{
  "hidden_size": 512,
  "moe_layers": [2, 3, 4, 5, 6, 7, 8, 9, 10],
  "balance_loss": 0.000101,
  "router_z_loss": 0.001,
  "learning_rate": 0.00115,
  "batch_tokens": [65536, 131072, 262144],
  "max_seq_len": 512,
  "train_tokens": 538100000
}
Below are experts of layer 6 (counted from 0) of a mixture-of-experts language model. Rows are named router (the router's row for the expert), up (a neuron's input weights, with its number) and show model dimensions 256-383. Each number is 200 + 30 x the weight over its row's rms, rounded and kept within 0 to 999.
Before each expert's rows: "mostly gets" lists some tokens that are sent to it at least half of the time. This comes from a sample of Wikipedia text that the model never trained on.

# expert 10
mostly gets: "Episode", "points", "episodes", "vocals", "|---|---|---|---|", "yards "
router,199,184,243,183,217,175,197,192,146,205,219,170,214,197,214,213,185,185,149,214,235,150,206,169,237,172,199,222,206,201,207,283,186,171,184,201,227,159,225,142,206,205,190,204,176,141,228,246,198,243,193,183,222,99,230,213,231,224,177,203,185,213,221,170,239,203,220,180,165,211,210,184,190,227,216,155,200,255,211,201,201,200,230,228,151,186,185,191,197,207,219,142,188,159,194,208,208,190,223,175,179,279,270,181,197,130,173,186,144,208,205,161,184,128,188,215,206,248,186,191,221,203,167,189,191,180,119,173
up0,245,220,289,166,164,190,189,235,202,220,208,167,140,169,193,209,297,162,200,243,246,163,194,216,228,194,194,225,175,217,235,204,171,177,157,265,163,197,196,180,181,211,227,196,214,238,166,234,199,228,171,143,158,162,206,197,217,225,211,231,176,215,215,163,229,222,189,141,197,230,155,246,194,221,196,173,213,197,214,205,223,147,222,145,160,172,180,198,190,283,172,210,182,171,184,202,202,253,257,173,256,208,214,165,181,161,177,203,209,166,221,167,198,204,187,216,230,201,220,229,213,206,261,206,240,232,232,228
up1,170,155,226,280,206,269,240,202,182,149,196,185,180,176,246,216,260,187,208,192,214,237,179,172,211,244,183,178,216,176,224,193,199,208,233,213,228,206,219,159,158,202,215,189,155,241,223,192,215,211,192,174,220,200,212,250,220,173,184,261,116,116,212,232,191,196,209,240,173,241,199,153,199,199,213,223,208,198,132,261,209,224,193,249,227,205,191,224,203,193,167,199,187,232,215,181,203,225,190,183,177,237,190,216,170,210,187,238,204,234,181,160,175,154,226,189,199,209,175,212,171,170,211,256,229,202,191,208
up2,186,136,225,245,236,199,252,189,214,190,191,234,177,160,263,185,195,206,182,171,191,195,227,131,231,150,226,172,218,180,212,176,189,185,190,176,145,166,180,187,164,150,199,187,200,159,206,183,157,229,215,242,178,165,214,203,204,182,204,209,213,156,194,212,177,202,217,169,214,203,208,181,182,168,228,229,209,209,237,199,228,242,180,163,172,118,224,185,217,207,232,199,218,199,218,198,246,190,227,170,226,219,209,255,175,168,220,150,214,186,225,184,226,183,196,217,198,224,233,202,200,228,145,173,186,171,181,190
up3,197,216,172,213,191,216,165,206,218,200,171,217,173,231,178,170,230,194,173,175,183,214,245,187,193,228,225,212,161,200,197,168,212,229,157,186,164,155,213,224,202,268,171,195,165,142,208,191,163,129,203,221,226,217,158,239,246,249,243,192,182,225,221,175,214,155,191,251,193,212,203,146,228,167,240,214,203,196,172,205,232,200,154,207,187,178,231,216,241,162,161,185,170,202,187,173,208,239,129,247,191,244,253,213,223,233,179,217,239,185,213,173,186,163,237,226,203,213,220,218,174,189,201,201,212,205,175,229
up4,218,229,229,157,259,227,177,176,168,204,217,189,239,182,224,237,240,188,209,188,211,217,217,172,141,198,193,257,260,240,197,194,235,189,192,128,220,208,157,199,262,186,198,192,223,235,177,222,163,215,224,203,171,197,191,200,215,231,244,201,230,189,121,142,211,188,245,200,186,184,240,191,250,207,179,146,252,192,218,198,230,174,214,185,253,147,205,203,269,181,190,239,171,193,184,208,218,171,215,209,182,184,198,199,273,164,196,184,223,200,222,205,228,162,196,176,226,164,193,211,178,182,178,184,206,162,218,178
up5,209,181,220,223,170,177,199,176,173,177,195,228,255,194,173,251,176,208,202,259,246,191,240,136,221,262,221,228,168,177,179,203,202,251,209,212,215,167,220,227,244,237,180,241,196,223,148,232,187,208,207,180,220,188,199,199,167,222,171,197,246,239,229,198,291,164,291,166,134,232,206,224,203,225,201,155,205,200,218,159,200,242,211,251,157,135,205,211,231,201,202,229,205,207,231,180,204,150,217,210,231,251,211,185,251,161,219,166,225,199,206,199,269,185,175,191,172,246,156,276,178,230,156,182,161,273,177,208
up6,188,178,221,197,249,194,185,171,205,172,216,211,151,212,210,119,186,188,237,158,228,204,234,194,192,216,187,178,224,218,182,211,170,193,176,148,234,255,197,196,214,212,183,168,133,191,203,224,216,174,187,250,211,187,187,256,235,210,137,193,240,195,210,204,179,189,241,195,234,255,189,208,215,198,194,230,204,158,171,206,148,210,164,155,236,171,200,214,223,169,220,207,193,217,210,211,265,211,236,181,168,296,251,202,180,192,210,181,234,240,199,204,250,188,208,195,207,253,190,269,217,215,166,187,178,224,201,183
up7,207,170,206,202,240,197,187,195,158,201,162,193,214,192,194,188,141,227,178,194,204,233,225,124,189,184,249,195,201,242,198,236,217,276,183,222,224,111,186,171,221,171,214,205,221,187,183,263,217,198,207,181,186,177,226,239,206,227,251,205,215,240,195,211,173,146,185,236,215,174,169,224,186,158,208,168,159,157,207,202,214,177,154,177,202,231,166,242,217,186,188,184,197,124,205,196,189,164,196,246,164,206,171,204,159,172,192,240,227,219,161,203,199,193,209,232,224,207,216,217,191,154,146,155,208,179,239,174
up8,198,196,206,159,112,142,201,244,223,171,194,192,214,138,251,199,218,171,203,211,229,213,146,154,241,202,234,215,150,191,183,227,167,132,174,212,242,211,172,177,193,229,221,169,220,159,222,189,202,228,200,157,197,197,254,212,147,180,228,191,238,228,204,161,194,191,230,174,221,210,193,198,197,262,181,199,200,211,206,210,207,199,235,162,220,243,214,240,194,243,213,158,190,212,178,250,162,200,187,158,203,200,220,230,198,213,173,233,149,234,209,177,157,199,220,204,210,182,206,169,201,127,269,196,207,165,199,234
up9,227,175,243,198,203,201,160,179,166,161,139,185,139,199,223,192,194,195,193,205,242,200,180,181,181,214,169,169,167,169,187,212,204,216,181,198,214,217,227,199,146,171,230,230,186,211,179,247,190,170,206,191,198,196,162,185,229,175,249,161,175,185,235,171,235,221,184,185,167,212,190,227,203,182,228,170,207,195,190,236,177,222,219,196,151,213,238,176,245,267,189,230,221,226,192,151,178,231,237,209,228,213,186,208,238,134,189,172,193,175,233,226,186,207,162,155,200,228,208,238,224,143,237,168,204,185,191,164
up10,141,165,158,250,213,178,165,264,190,187,229,227,201,161,191,218,204,180,239,170,243,189,190,194,200,191,195,204,146,150,197,248,213,186,195,165,196,163,203,175,196,150,160,207,182,189,186,225,128,202,223,247,223,180,206,158,197,234,148,139,163,218,221,216,243,204,214,204,219,225,176,148,212,216,161,215,253,246,213,196,181,247,198,228,183,193,181,240,138,209,220,149,211,180,185,180,236,194,209,241,192,192,191,166,201,143,240,196,211,187,190,176,178,194,229,197,160,199,201,219,176,215,173,203,226,165,136,214